Weights of a small mixture-of-experts language model, trained from scratch on English Wikipedia.
Size: width 192, vocabulary 3298, 47.3M parameters.
Training: a variant of SOAP for the experts, 889M tokens, 6779 steps.
Below are experts of layer 3 (counted from 0) of a mixture-of-experts language model. Rows are named router (the router's row for the expert), gate (a neuron's input weights, with its number), up (a neuron's input weights, with its number) and show model dimensions 0-191. Each number is 200 + 40 x the weight over its row's rms, rounded and kept within 0 to 999.
After each expert's rows: "mostly gets" lists some tokens that are sent to it at least half of the time. This comes from a sample of Wikipedia text that the model never trained on.

# expert 19
router,257,233,269,139,140,204,199,238,154,208,263,141,260,241,138,232,186,178,110,218,270,162,172,168,187,236,223,210,255,152,177,180,171,243,180,224,195,263,119,255,254,267,196,136,193,154,149,164,157,178,235,261,240,210,241,164,193,206,195,206,201,245,153,223,168,214,218,116,157,229,230,176,269,234,141,189,204,199,106,198,195,193,186,192,228,237,170,160,264,164,206,254,215,237,194,210,218,256,194,206,253,271,130,206,143,248,271,148,254,215,200,235,226,210,217,207,214,246,130,233,258,249,211,130,112,181,228,208,180,222,224,184,216,207,172,252,177,167,261,165,171,193,250,161,191,210,231,198,207,261,249,241,162,234,176,222,148,185,167,212,249,168,207,162,208,134,250,162,168,195,171,157,175,191,164,208,241,262,115,179,146,230,171,222,147,213,157,195,228,238,250,244
gate0,202,226,275,126,194,150,186,254,145,143,190,202,170,219,248,221,159,170,157,201,128,139,267,231,212,185,225,206,153,173,285,231,233,223,218,164,215,166,179,139,272,220,226,189,205,163,200,158,196,159,219,199,290,193,249,156,190,233,172,298,205,224,178,187,216,144,200,174,184,215,185,112,190,255,217,242,233,177,104,186,125,201,219,174,209,182,226,218,129,215,214,216,145,160,295,226,233,219,160,199,160,212,224,159,209,127,223,218,165,244,283,171,166,233,66,196,139,186,210,178,259,223,218,207,169,202,187,250,142,142,171,173,218,177,193,186,226,252,267,236,183,184,243,189,303,223,193,222,137,173,244,241,151,221,209,199,198,190,168,165,163,227,137,163,129,241,241,168,244,128,233,198,225,229,200,234,170,191,194,175,266,212,215,184,138,230,179,186,198,159,230,178
up0,138,134,225,231,205,199,249,165,239,263,210,171,192,239,258,180,173,202,235,183,179,199,181,172,222,214,230,180,191,221,243,185,149,229,263,164,205,150,205,139,233,189,162,299,193,199,208,183,169,140,253,146,116,146,174,211,212,182,237,153,289,200,138,223,204,157,215,176,219,241,159,212,239,168,170,202,233,186,233,146,216,178,126,161,144,181,211,200,123,189,224,197,191,206,167,171,214,180,274,198,303,147,164,195,189,238,223,173,175,273,240,212,165,217,212,249,258,202,113,167,177,158,247,212,131,195,198,206,257,155,169,166,204,187,222,151,155,210,143,250,195,187,205,205,198,190,215,227,221,214,82,218,251,221,245,246,126,261,254,197,213,223,155,300,248,202,187,237,164,208,231,192,221,212,248,164,302,200,185,285,229,213,146,147,231,103,196,206,244,210,240,179
gate1,238,264,224,191,269,224,198,216,160,203,257,219,280,211,235,151,157,206,169,149,169,170,156,203,191,270,158,168,212,154,249,248,192,238,192,194,122,109,188,195,271,261,226,154,243,279,199,196,214,200,197,236,157,198,220,144,228,200,148,263,197,228,105,215,181,160,196,161,165,244,184,211,217,213,219,226,187,161,150,172,205,201,182,259,272,209,199,180,217,183,202,190,214,211,176,168,232,257,205,169,226,100,152,165,167,219,177,173,206,205,244,219,142,197,192,265,231,264,197,258,288,198,214,171,173,200,161,260,291,161,208,214,197,217,156,193,220,197,238,210,179,223,278,206,261,203,254,240,143,196,220,225,197,128,149,201,180,194,265,206,172,150,118,162,125,183,253,247,203,138,237,158,284,191,203,190,152,249,197,198,223,179,179,140,215,154,201,239,210,195,101,292
up1,241,263,239,207,257,240,199,223,172,213,250,239,289,228,251,137,166,222,162,156,190,173,153,186,181,257,164,180,223,150,239,240,201,218,174,197,125,122,191,195,269,260,222,144,215,265,191,178,229,221,188,243,155,201,251,159,245,203,160,247,230,217,125,216,189,165,170,175,141,248,185,246,225,209,243,241,204,165,128,188,211,208,180,260,268,229,228,169,209,179,206,192,228,210,182,152,211,245,209,176,229,101,167,160,171,211,199,195,206,226,233,242,138,188,179,279,230,260,190,237,284,186,209,159,152,207,153,249,284,184,183,189,183,199,170,197,231,184,256,222,177,208,267,163,276,208,255,208,150,200,231,218,196,142,147,200,196,184,263,211,170,177,143,152,114,179,237,265,206,153,241,174,276,181,222,183,156,261,211,202,223,159,173,144,234,148,202,244,193,197,113,306
mostly gets: "e", "o", "es", "z", "é", "ew"

# expert 14
router,267,199,258,159,166,225,171,241,159,163,252,158,263,222,135,155,172,176,168,236,264,216,168,251,203,206,211,253,246,155,196,189,148,259,160,200,221,235,176,180,280,215,206,196,178,160,141,178,147,188,241,254,183,235,230,157,213,217,212,238,219,232,132,209,242,216,183,126,211,257,193,221,262,209,166,143,146,267,124,160,213,198,146,261,183,231,192,157,213,148,197,188,165,275,184,270,166,224,210,209,175,202,134,192,166,217,239,183,219,255,204,231,207,197,218,198,207,239,204,227,227,251,167,138,97,253,138,173,294,153,199,203,174,218,149,213,171,247,255,220,111,180,248,230,178,266,204,257,234,219,270,253,191,215,159,205,207,139,174,184,176,161,220,240,218,137,249,187,235,219,153,169,180,174,125,203,230,249,142,173,164,249,236,225,199,258,205,178,200,193,230,312
gate1,204,220,185,148,299,156,233,167,158,145,208,155,190,194,214,173,184,234,125,144,182,202,166,142,286,241,227,157,204,205,174,138,141,188,213,212,187,246,121,179,207,182,161,236,149,272,174,239,170,211,175,200,218,204,214,237,181,236,157,258,274,201,185,179,258,188,225,172,172,250,140,239,241,206,215,251,213,204,174,173,260,147,198,186,211,228,268,170,227,239,148,250,200,207,174,194,298,278,180,261,217,185,156,137,209,162,266,177,215,256,235,293,230,201,222,202,140,205,212,219,191,236,310,194,187,234,120,169,216,176,190,199,168,238,249,217,173,161,206,186,174,187,188,207,180,259,133,185,229,270,170,271,174,198,269,133,127,200,282,159,208,210,171,174,220,182,168,180,162,282,206,263,186,239,170,158,125,255,251,240,249,187,196,178,188,211,220,209,229,173,173,239
up1,182,186,247,273,134,230,140,194,238,203,205,239,230,166,164,240,234,160,264,176,268,174,170,253,101,193,141,200,248,238,223,259,247,245,228,199,228,202,215,206,191,211,206,127,202,145,234,190,244,162,188,206,180,165,220,183,217,203,225,151,130,252,227,232,150,199,176,206,284,160,238,162,172,172,152,183,165,182,160,230,180,242,223,240,162,185,118,246,224,169,215,171,198,193,230,246,121,152,236,119,196,167,228,274,193,239,182,202,212,106,142,93,154,189,199,161,239,213,195,247,292,156,137,217,246,152,247,256,111,167,217,245,234,171,148,197,239,254,224,188,252,196,197,155,229,201,260,200,202,158,244,206,247,215,167,254,257,213,131,202,158,232,217,223,216,236,239,192,246,149,217,156,183,190,254,209,265,206,174,219,120,241,205,258,225,179,194,220,226,229,206,201
gate2,251,171,206,152,261,182,160,273,182,193,202,152,251,218,190,217,196,190,204,194,287,182,175,175,190,222,159,243,155,231,248,261,239,229,245,232,161,181,238,154,269,215,163,260,178,168,191,200,173,214,235,229,158,169,228,227,278,221,192,251,158,206,167,212,233,213,206,213,210,204,176,290,247,191,237,145,128,144,210,218,129,190,132,236,128,231,255,136,193,169,217,223,217,238,227,159,192,270,122,233,170,270,139,185,106,215,179,206,156,196,167,201,252,232,240,158,151,218,219,218,113,277,114,139,189,230,209,177,208,140,216,206,160,216,186,163,226,177,165,157,200,233,224,212,161,246,176,278,164,162,240,233,293,259,151,215,231,124,161,205,169,179,208,165,189,246,257,214,180,185,178,199,209,185,174,135,190,154,124,165,233,230,164,169,207,183,236,204,201,228,142,281
up2,248,214,180,178,235,191,145,254,169,174,229,125,232,210,193,222,215,200,191,192,275,190,169,186,173,237,148,296,134,223,255,253,261,229,232,259,158,170,224,164,266,200,134,238,191,185,179,220,190,236,223,226,135,184,237,210,275,234,211,227,156,204,163,218,233,189,231,197,212,205,161,314,190,208,224,152,125,112,208,204,174,213,120,225,165,223,239,121,205,165,202,200,231,222,231,144,194,277,135,240,164,266,147,181,101,199,149,221,148,200,146,180,217,194,234,177,168,219,200,218,135,271,126,157,207,227,181,179,181,131,210,199,162,205,215,171,227,203,180,172,220,238,184,205,199,230,168,245,180,157,264,230,319,263,177,238,223,114,163,211,174,187,196,183,161,240,252,240,190,169,150,162,222,149,192,146,170,174,152,148,234,210,171,182,216,187,235,235,214,225,156,266
mostly gets: "a", "u", "o", "i", "e", "os"

# expert 24
router,180,153,181,243,161,200,184,194,125,202,220,104,201,232,150,195,193,182,103,184,166,189,236,147,179,208,180,260,192,177,155,201,175,158,188,204,232,292,187,268,230,248,199,155,124,201,196,171,151,197,192,200,158,209,222,176,199,207,155,184,210,189,189,229,172,196,218,133,218,227,265,225,266,181,145,159,139,183,138,208,243,222,157,225,174,221,171,159,149,195,142,210,173,280,160,167,249,208,203,263,178,261,224,247,220,180,254,129,233,218,237,275,183,222,221,222,256,230,191,154,193,226,190,229,128,157,151,204,205,206,143,253,170,185,145,206,256,232,259,228,151,321,225,179,158,197,180,168,261,209,213,159,255,202,272,120,149,177,208,202,251,169,220,177,191,164,211,203,127,259,231,165,192,189,184,176,238,274,174,174,127,202,112,229,174,234,230,131,171,196,273,235
gate0,219,165,235,121,252,196,243,273,163,208,149,221,105,136,173,196,250,254,278,83,187,193,252,201,201,211,207,194,196,164,140,212,113,162,153,254,212,214,219,216,291,240,157,195,189,224,172,180,256,162,222,175,158,257,166,188,259,156,187,213,195,179,184,206,259,226,206,195,194,238,184,147,263,111,182,165,175,238,160,233,244,213,184,235,144,205,144,268,191,206,219,172,198,239,239,193,140,252,175,148,235,275,251,257,217,214,168,182,210,216,198,204,240,269,262,200,174,206,181,168,167,303,201,224,178,147,214,167,229,221,198,161,187,262,217,112,223,224,258,178,143,153,235,221,199,229,237,209,198,288,176,183,177,190,214,206,178,201,154,167,213,243,185,171,212,186,241,161,172,146,256,221,182,330,167,186,200,219,226,126,157,203,229,218,170,217,234,149,203,179,187,186
up0,227,224,267,218,200,197,150,132,169,241,160,242,209,102,191,214,243,194,193,200,207,272,208,133,153,150,220,212,254,220,151,220,198,166,206,301,104,166,232,211,297,157,208,291,268,209,206,252,168,204,173,223,132,233,208,214,200,220,254,159,189,172,174,134,174,140,179,196,200,240,286,213,241,158,157,186,146,275,210,236,191,204,174,183,203,185,171,142,229,207,184,248,255,226,194,181,169,203,164,206,212,187,181,275,216,239,227,160,233,202,251,125,205,188,229,177,181,158,310,238,151,201,208,239,178,198,211,140,179,217,220,250,196,286,237,185,204,274,244,165,268,136,272,202,191,166,169,225,179,237,209,165,175,180,184,140,145,200,174,187,232,221,213,215,216,184,209,287,165,198,236,195,238,184,248,189,167,231,227,159,236,252,230,131,166,157,165,175,155,243,139,145
gate1,245,126,261,169,252,151,200,171,229,150,176,292,173,224,200,142,235,250,121,100,205,151,222,244,263,241,219,197,194,198,211,223,227,147,236,216,154,260,178,200,213,268,209,234,194,222,162,259,155,188,137,235,252,210,216,274,223,161,210,226,260,203,214,183,256,154,192,260,143,166,196,199,191,153,189,157,222,157,220,245,254,209,276,204,163,226,143,180,174,203,157,247,201,241,177,220,204,199,209,181,162,211,188,170,179,217,188,148,221,158,258,183,225,233,224,152,203,215,231,185,213,233,240,229,224,195,223,198,233,89,146,199,243,212,220,203,229,152,187,213,148,215,302,185,167,253,101,197,301,168,183,170,179,153,203,143,183,167,185,174,219,220,213,224,103,253,135,151,120,216,246,280,210,255,173,149,236,202,168,160,183,183,237,201,188,249,220,190,267,207,239,218
up1,246,76,170,191,127,183,173,148,250,158,178,207,110,270,216,229,206,122,231,115,151,193,199,233,189,236,219,248,281,192,233,188,216,214,252,164,226,279,133,148,205,156,170,223,138,176,220,227,231,208,207,233,203,178,212,202,196,189,167,270,205,275,180,179,223,228,201,204,211,173,220,196,119,161,261,198,180,236,201,185,267,189,248,169,227,204,258,198,193,230,278,222,128,185,280,211,211,175,242,235,157,208,131,132,149,185,212,161,140,187,210,197,173,190,212,223,184,181,263,167,207,206,231,232,176,191,172,235,142,179,188,176,211,170,168,182,128,231,161,262,200,149,145,179,156,217,210,166,225,244,246,247,265,261,191,178,168,208,236,186,224,257,235,134,136,250,190,226,224,253,122,245,244,195,255,157,191,220,193,255,218,160,251,242,241,263,233,182,216,138,216,254
mostly gets: "ic", "at", "om", "and", "it", "ing"

# expert 53
router,198,185,178,228,225,216,181,238,136,229,247,102,280,224,113,168,183,227,166,239,196,127,162,189,196,159,181,231,155,194,181,256,232,199,215,223,207,265,178,209,143,245,158,158,160,166,189,212,173,301,236,212,244,214,222,169,174,135,151,145,221,180,166,241,187,186,184,137,150,217,181,238,267,234,165,249,131,142,174,157,234,190,264,235,203,269,189,178,194,164,242,132,243,304,179,161,182,221,253,252,249,198,213,147,167,194,248,216,151,236,193,254,200,246,164,179,255,184,233,186,174,254,240,148,216,156,228,224,221,175,194,207,183,165,226,232,256,245,226,226,187,173,262,168,183,173,148,161,262,294,210,178,199,221,262,168,178,203,124,243,174,172,148,158,228,159,233,167,219,232,157,181,208,171,212,175,250,262,197,191,162,230,134,194,102,160,174,251,160,224,193,142
gate0,192,240,230,228,169,40,192,197,160,261,194,198,279,145,231,122,247,238,183,200,148,195,275,223,211,213,192,164,264,189,202,218,218,238,267,223,195,178,247,160,247,240,193,242,130,220,212,242,188,233,231,151,238,172,159,247,208,211,201,219,230,174,206,154,212,141,154,192,166,186,186,288,189,243,214,209,153,200,144,200,169,132,233,193,174,203,217,179,192,189,236,162,259,205,87,208,134,274,227,203,290,199,154,153,200,130,218,130,180,225,252,195,240,235,139,170,241,180,167,230,247,190,256,249,250,202,169,233,247,223,168,165,203,240,266,245,200,198,190,207,229,162,205,277,180,179,176,165,227,234,239,197,242,106,231,210,206,211,164,156,235,191,108,244,213,166,208,236,217,214,273,228,216,280,196,192,193,229,163,237,212,241,200,118,196,202,220,208,185,171,151,199
up0,188,156,176,224,174,222,221,231,212,202,181,172,165,193,201,223,228,193,167,199,216,205,221,242,222,160,207,177,195,159,219,175,252,152,202,171,139,234,146,203,218,288,212,180,268,159,183,228,149,231,176,224,178,189,231,251,162,160,180,271,161,194,183,257,179,173,189,206,268,220,196,229,154,215,249,270,192,266,258,219,186,183,140,193,207,248,156,216,201,181,219,191,192,144,140,165,129,134,140,155,215,167,254,194,157,187,242,185,178,178,201,109,176,220,226,161,180,169,211,142,257,263,196,209,223,207,206,236,125,214,189,276,268,154,252,219,205,204,134,254,242,223,189,113,195,194,131,264,148,195,155,174,236,170,127,286,188,164,205,198,127,274,189,229,218,195,183,153,130,303,165,117,164,167,196,94,211,167,167,239,129,240,208,172,175,193,189,167,239,203,278,238
gate1,173,228,266,149,253,130,122,226,174,191,210,239,218,221,219,235,229,188,219,135,229,188,231,197,178,164,241,206,157,151,186,235,239,162,159,144,207,179,180,146,177,158,238,229,179,190,161,179,168,215,243,193,226,213,187,246,214,159,118,245,205,170,211,149,286,126,147,249,145,191,188,143,232,200,276,215,219,259,214,141,280,286,206,231,146,221,241,252,212,253,215,183,192,110,157,161,224,224,181,185,201,181,155,179,150,199,143,222,147,219,194,263,281,224,164,94,259,233,244,211,195,214,182,207,237,200,226,234,256,214,200,243,237,167,177,124,170,218,212,227,219,161,229,183,207,276,218,192,247,209,202,205,129,114,189,262,222,202,203,168,208,162,208,254,193,198,142,169,247,173,305,206,216,244,122,214,176,215,235,241,182,167,202,218,177,176,202,192,252,239,110,252
up1,114,192,121,177,177,214,233,169,205,268,151,241,192,113,220,126,162,237,197,193,272,148,177,194,189,258,241,209,162,251,182,198,188,208,228,257,170,236,174,192,210,312,179,161,202,173,189,158,199,178,179,143,206,162,254,157,211,202,158,214,187,146,180,225,186,203,230,214,135,176,196,191,184,165,162,141,167,223,187,242,146,213,199,226,242,137,182,210,240,167,238,193,218,208,180,200,147,152,239,186,217,181,248,226,195,167,232,209,246,191,121,105,151,248,250,249,199,191,160,224,225,147,246,154,151,183,292,194,125,217,176,192,174,144,235,235,210,144,154,144,141,200,214,257,181,135,235,192,221,143,97,191,263,191,239,168,256,239,182,188,206,223,195,200,204,137,193,203,175,217,150,261,191,239,247,183,252,213,203,166,255,189,193,179,244,288,244,98,208,262,261,176
mostly gets: "at", "ar", "r", "ant", "all", "ut"

# expert 1
router,196,231,180,195,233,219,207,225,224,196,251,247,184,177,229,134,292,219,258,210,156,248,183,282,192,271,211,157,161,258,199,151,263,168,227,207,183,185,209,194,177,206,189,145,242,156,222,247,202,263,237,242,240,193,142,160,192,201,237,221,239,174,204,206,177,181,225,172,220,210,181,151,149,127,233,146,235,267,231,252,221,226,256,211,213,172,210,218,148,192,153,155,251,191,240,260,243,148,218,167,171,138,236,172,232,177,89,132,212,137,282,193,208,199,152,201,156,117,235,167,241,187,266,219,229,158,158,237,182,146,141,180,180,176,147,119,205,207,196,272,162,197,195,158,222,299,234,201,192,163,179,196,165,166,190,219,253,192,203,260,193,197,172,184,100,231,155,179,217,124,166,268,308,218,224,242,243,182,194,176,235,179,258,245,165,214,203,204,170,221,207,251
gate0,133,282,136,261,166,217,209,246,186,168,181,235,221,203,233,236,212,203,204,206,259,275,235,293,227,189,196,180,260,160,164,280,200,177,170,257,190,228,230,206,223,207,254,179,296,212,203,231,258,165,198,130,142,270,194,128,176,293,193,251,225,194,216,197,171,238,165,174,211,230,213,132,175,180,179,211,180,239,167,228,153,191,163,225,188,141,200,168,179,179,186,204,95,239,168,202,143,204,203,180,233,97,203,201,194,257,195,162,143,232,198,116,165,261,225,216,278,194,227,248,216,237,171,197,230,237,203,178,207,189,189,223,244,147,165,219,218,191,195,163,264,224,142,238,186,203,185,311,172,197,226,128,187,160,211,208,210,239,163,188,181,177,203,180,259,236,201,195,207,205,185,188,209,188,212,246,148,241,243,148,238,289,200,214,256,145,210,293,228,187,94,195
up0,215,241,184,211,216,160,150,205,220,241,215,180,194,206,214,179,173,241,242,256,265,172,163,279,260,219,179,259,136,195,198,270,185,189,201,200,212,223,251,202,179,236,220,190,130,224,166,210,162,256,167,183,217,135,225,197,196,241,172,219,221,138,195,194,177,223,275,248,199,234,152,297,251,195,153,171,217,203,221,243,133,168,167,182,197,216,243,214,230,168,230,190,240,232,152,227,195,228,212,215,294,233,204,216,267,250,189,256,231,159,234,186,104,201,193,202,128,180,209,208,172,227,173,208,168,171,135,247,151,261,255,172,204,145,187,198,194,217,200,151,159,254,165,102,138,212,195,291,221,249,195,241,144,187,256,197,162,163,230,173,125,222,199,223,223,184,155,160,134,197,208,201,221,203,186,226,261,211,188,177,237,179,153,124,60,301,203,135,233,211,258,238
gate1,176,192,175,191,210,175,133,184,199,190,227,184,207,229,182,181,251,190,192,286,212,229,229,232,154,165,271,177,137,208,228,164,240,117,230,210,212,240,252,217,166,146,210,174,183,196,288,283,204,270,249,192,183,163,124,194,222,165,193,254,240,186,208,163,163,94,208,154,242,189,184,131,253,148,222,245,195,177,208,150,192,268,197,170,177,169,121,134,195,220,211,250,160,230,179,217,209,156,242,214,150,134,237,151,246,269,187,156,173,168,213,227,278,180,214,210,170,191,207,199,222,218,177,201,246,185,191,175,132,162,142,235,167,209,154,234,235,276,249,203,234,220,138,196,204,276,183,209,178,180,175,189,280,170,219,246,272,112,173,173,214,172,175,132,159,284,198,137,226,213,180,254,318,255,220,207,123,221,217,244,197,222,210,235,225,233,237,218,231,222,223,184
up1,209,169,242,213,233,262,271,188,191,236,185,217,189,176,204,210,172,188,218,151,193,169,201,205,266,279,197,198,265,179,193,246,211,268,195,189,234,162,155,177,230,233,176,265,194,183,155,147,171,150,138,197,224,199,259,247,200,242,155,140,201,185,176,200,270,275,171,224,117,177,187,263,150,239,185,170,208,231,187,262,192,114,178,229,199,221,288,268,200,194,195,160,197,206,201,194,181,260,192,147,266,272,135,250,185,164,221,264,169,285,204,184,128,252,171,203,247,214,190,188,183,164,221,185,154,197,215,204,249,240,207,195,284,151,202,163,183,125,161,205,117,170,227,233,157,155,258,158,245,201,180,230,176,231,211,151,149,290,231,167,172,266,249,245,236,162,203,241,138,174,181,162,149,188,168,181,282,195,222,150,194,192,154,179,205,122,165,221,136,162,164,243
mostly gets: " film", " album", " song", " music", " released", " based"

# expert 105
router,196,255,180,224,246,217,258,87,225,196,115,260,216,169,170,207,185,213,236,245,187,214,250,199,249,220,147,224,149,255,258,179,200,210,261,171,222,170,174,218,159,189,191,202,214,187,186,195,160,146,211,204,231,280,135,161,178,176,185,215,191,178,180,226,255,157,223,234,184,213,147,150,137,141,265,201,214,270,200,309,194,210,235,171,228,251,238,209,109,261,129,253,211,145,188,249,208,253,200,186,188,185,252,169,259,187,238,213,189,185,236,125,211,193,164,193,161,258,176,211,229,174,236,241,222,208,187,190,175,184,213,129,162,242,195,146,172,189,277,280,220,180,233,209,243,268,207,214,138,146,167,158,210,187,216,239,201,230,135,222,174,215,187,279,250,224,237,200,226,208,274,308,181,171,152,236,192,169,225,201,228,193,196,233,227,242,197,132,138,121,163,271
gate0,112,186,202,225,208,186,157,207,186,172,186,199,253,172,141,214,169,180,263,257,269,243,238,149,186,218,230,160,134,112,178,246,141,155,157,157,215,147,270,183,224,212,162,190,151,228,168,220,185,202,156,152,189,210,143,254,180,166,134,185,233,199,179,244,197,234,199,266,222,196,164,147,240,209,278,219,224,195,168,176,200,202,219,195,159,238,207,176,170,213,159,227,272,191,207,153,173,223,109,216,241,233,226,168,166,320,182,241,220,263,182,235,169,247,161,181,214,288,227,185,180,182,277,216,195,242,183,191,178,198,247,261,190,247,198,241,209,172,259,247,216,204,203,242,192,193,166,148,204,153,126,236,210,178,251,153,128,185,272,120,233,162,195,173,206,191,176,301,245,223,263,151,166,192,111,228,246,189,204,257,173,173,134,214,146,171,200,198,126,179,219,162
up0,226,232,160,262,257,207,206,190,189,148,231,275,169,210,141,223,208,208,198,186,281,204,162,171,185,187,210,200,168,195,216,181,128,165,169,172,238,157,277,169,255,235,227,124,179,148,166,268,175,230,257,130,163,258,181,182,214,186,154,240,223,230,195,220,163,243,251,222,220,246,157,236,202,192,220,309,189,207,153,219,170,159,238,206,122,224,225,201,179,224,157,208,247,205,135,244,105,199,133,239,136,214,239,179,121,259,172,148,270,223,142,126,221,230,165,161,200,200,215,204,235,256,249,221,250,243,169,236,217,233,208,156,187,240,236,206,197,149,325,327,193,233,207,220,189,220,152,149,170,215,131,234,150,143,219,149,199,179,223,199,233,155,232,178,220,237,189,233,164,220,223,247,159,156,163,185,203,209,217,207,215,169,231,188,143,171,171,168,166,198,185,143
gate1,172,236,196,250,228,209,165,211,151,191,201,262,226,256,213,241,141,176,152,203,242,174,229,193,257,177,197,268,234,189,214,100,177,176,197,218,254,227,117,232,197,172,234,239,181,185,243,237,137,255,248,225,203,271,215,196,135,113,266,267,222,286,190,175,224,173,177,202,185,222,228,186,196,222,174,190,198,232,150,191,199,281,223,207,170,154,203,226,233,194,209,214,185,187,193,187,215,149,254,272,195,229,261,280,204,163,279,236,261,311,237,180,249,164,199,205,188,239,184,185,199,227,103,186,214,238,157,192,182,206,195,223,177,190,214,256,230,239,271,282,137,153,176,215,244,188,147,208,180,299,228,320,237,266,206,252,242,192,244,159,211,241,170,261,228,195,233,234,207,128,161,216,211,193,208,170,199,205,197,174,177,193,230,211,260,207,216,174,145,224,135,161
up1,168,184,184,219,209,169,257,208,176,191,234,328,182,218,252,288,159,219,151,212,220,151,184,239,193,236,117,220,245,165,216,193,247,245,196,219,250,216,121,172,188,199,200,201,210,141,215,215,153,181,278,221,229,189,185,181,184,156,133,210,204,187,243,211,196,196,185,266,139,259,254,221,195,153,191,212,232,218,148,212,207,210,267,160,138,176,257,272,201,170,198,229,186,174,195,144,162,175,189,302,143,208,173,243,226,208,194,255,184,282,248,180,187,169,202,191,187,251,191,222,225,247,60,182,215,207,134,182,181,228,215,230,171,162,191,210,221,201,248,216,167,191,237,175,290,129,220,197,143,226,225,240,193,234,194,292,241,186,306,248,234,239,145,191,135,278,189,212,105,243,189,221,253,228,182,146,211,175,219,184,174,188,208,225,219,234,164,258,186,186,199,166
mostly gets: " office", " act", " government", " station", " system", " program"

# expert 29
router,210,214,162,222,191,221,248,142,247,209,212,228,183,151,173,158,259,221,251,153,147,172,215,266,129,257,193,152,185,253,235,224,261,166,189,195,157,190,155,175,171,168,175,186,246,218,251,276,202,251,226,164,289,191,127,149,210,253,211,235,151,159,160,211,195,205,244,207,183,168,251,133,154,160,218,140,216,221,253,300,248,186,272,165,228,187,253,269,157,190,147,193,211,160,271,262,219,129,176,151,280,223,191,188,207,172,120,182,202,159,257,194,197,166,161,179,163,175,182,224,219,169,277,244,218,160,230,186,162,195,173,161,233,160,146,144,222,163,214,235,168,202,118,146,175,218,220,218,159,211,178,152,198,179,167,204,205,227,200,233,215,229,203,161,174,231,203,150,249,194,151,282,313,309,237,241,231,182,192,182,240,224,251,217,189,240,194,182,189,168,174,224
gate0,191,240,194,207,156,141,219,154,234,118,250,223,226,224,206,172,195,224,192,219,190,153,140,271,176,133,209,174,149,231,191,180,173,226,188,155,152,189,191,174,215,198,226,173,238,178,239,204,156,239,244,152,184,236,200,228,208,135,193,182,242,195,276,170,212,243,160,205,271,261,237,170,210,209,156,166,198,202,260,231,198,234,174,175,152,250,198,198,105,203,226,273,172,196,249,198,182,138,204,137,121,183,164,188,246,222,143,165,192,163,190,199,250,159,216,237,162,246,183,210,248,334,185,187,247,224,131,254,172,167,216,262,180,208,233,231,241,278,226,214,188,169,241,187,213,160,249,261,198,287,195,164,261,249,102,189,302,163,189,285,235,211,219,157,182,220,197,197,239,190,307,216,200,243,183,235,139,225,202,274,235,202,175,168,220,242,245,216,229,186,155,228
up0,236,289,187,236,132,140,186,97,264,163,270,196,231,248,151,117,192,223,201,213,190,152,156,246,225,170,203,165,200,228,238,123,200,201,233,178,150,205,166,219,245,169,167,191,234,149,228,148,130,214,226,188,211,250,210,221,202,160,239,174,204,204,232,181,143,259,158,174,245,237,266,168,177,128,237,147,215,247,283,218,205,269,252,201,198,245,210,190,162,196,208,244,235,211,247,173,175,182,205,196,149,229,255,174,231,174,89,155,223,128,193,237,193,129,174,252,132,208,166,218,198,273,197,190,292,248,180,182,150,162,191,258,173,213,226,211,246,270,238,247,175,165,231,170,246,218,218,273,176,245,171,194,241,261,177,148,261,140,224,277,212,221,231,178,149,203,207,187,210,198,238,157,218,185,212,249,212,207,157,271,200,163,196,255,238,248,194,219,162,235,190,202
gate1,201,245,142,207,152,298,208,153,150,155,171,197,220,171,232,213,160,154,249,204,213,218,191,144,184,151,226,210,216,113,198,200,247,193,208,171,268,219,182,141,198,218,220,193,254,231,240,158,244,209,222,212,196,204,140,193,247,299,288,214,161,141,164,256,193,221,195,233,215,220,233,219,220,186,164,221,143,132,175,311,196,157,113,188,156,172,238,163,194,143,180,169,182,184,155,200,184,168,219,245,220,135,208,189,240,207,190,242,234,278,238,175,133,206,242,174,220,175,273,214,241,161,214,261,242,192,250,158,199,177,111,169,272,176,201,221,254,225,212,178,265,246,119,186,211,177,160,161,188,179,218,143,214,192,231,227,204,233,136,138,228,203,195,178,282,183,269,210,259,273,188,138,187,174,212,137,147,164,184,208,244,282,204,168,179,250,250,213,214,198,165,160
up1,176,187,275,133,160,178,246,233,206,168,198,156,261,206,143,212,168,194,202,159,166,178,188,192,288,220,193,208,148,235,227,200,165,239,240,226,175,162,213,314,176,181,226,275,163,194,201,222,180,145,229,166,202,183,253,210,186,136,241,162,170,170,161,207,218,247,157,249,247,124,253,147,167,232,200,184,241,225,136,132,195,230,170,197,166,147,148,198,189,220,203,204,183,152,230,196,179,171,163,211,173,258,221,161,175,180,223,220,76,202,221,170,231,226,141,294,193,216,176,259,166,236,102,137,236,173,202,163,187,265,289,277,142,254,266,232,154,209,202,216,188,163,246,194,259,170,233,239,231,286,228,178,183,188,204,176,208,145,230,221,200,168,206,190,256,227,211,176,125,165,202,127,175,273,231,182,202,217,190,149,215,209,203,213,207,137,180,268,195,194,258,262
mostly gets: " during", " film", " album", " song", " won", " music"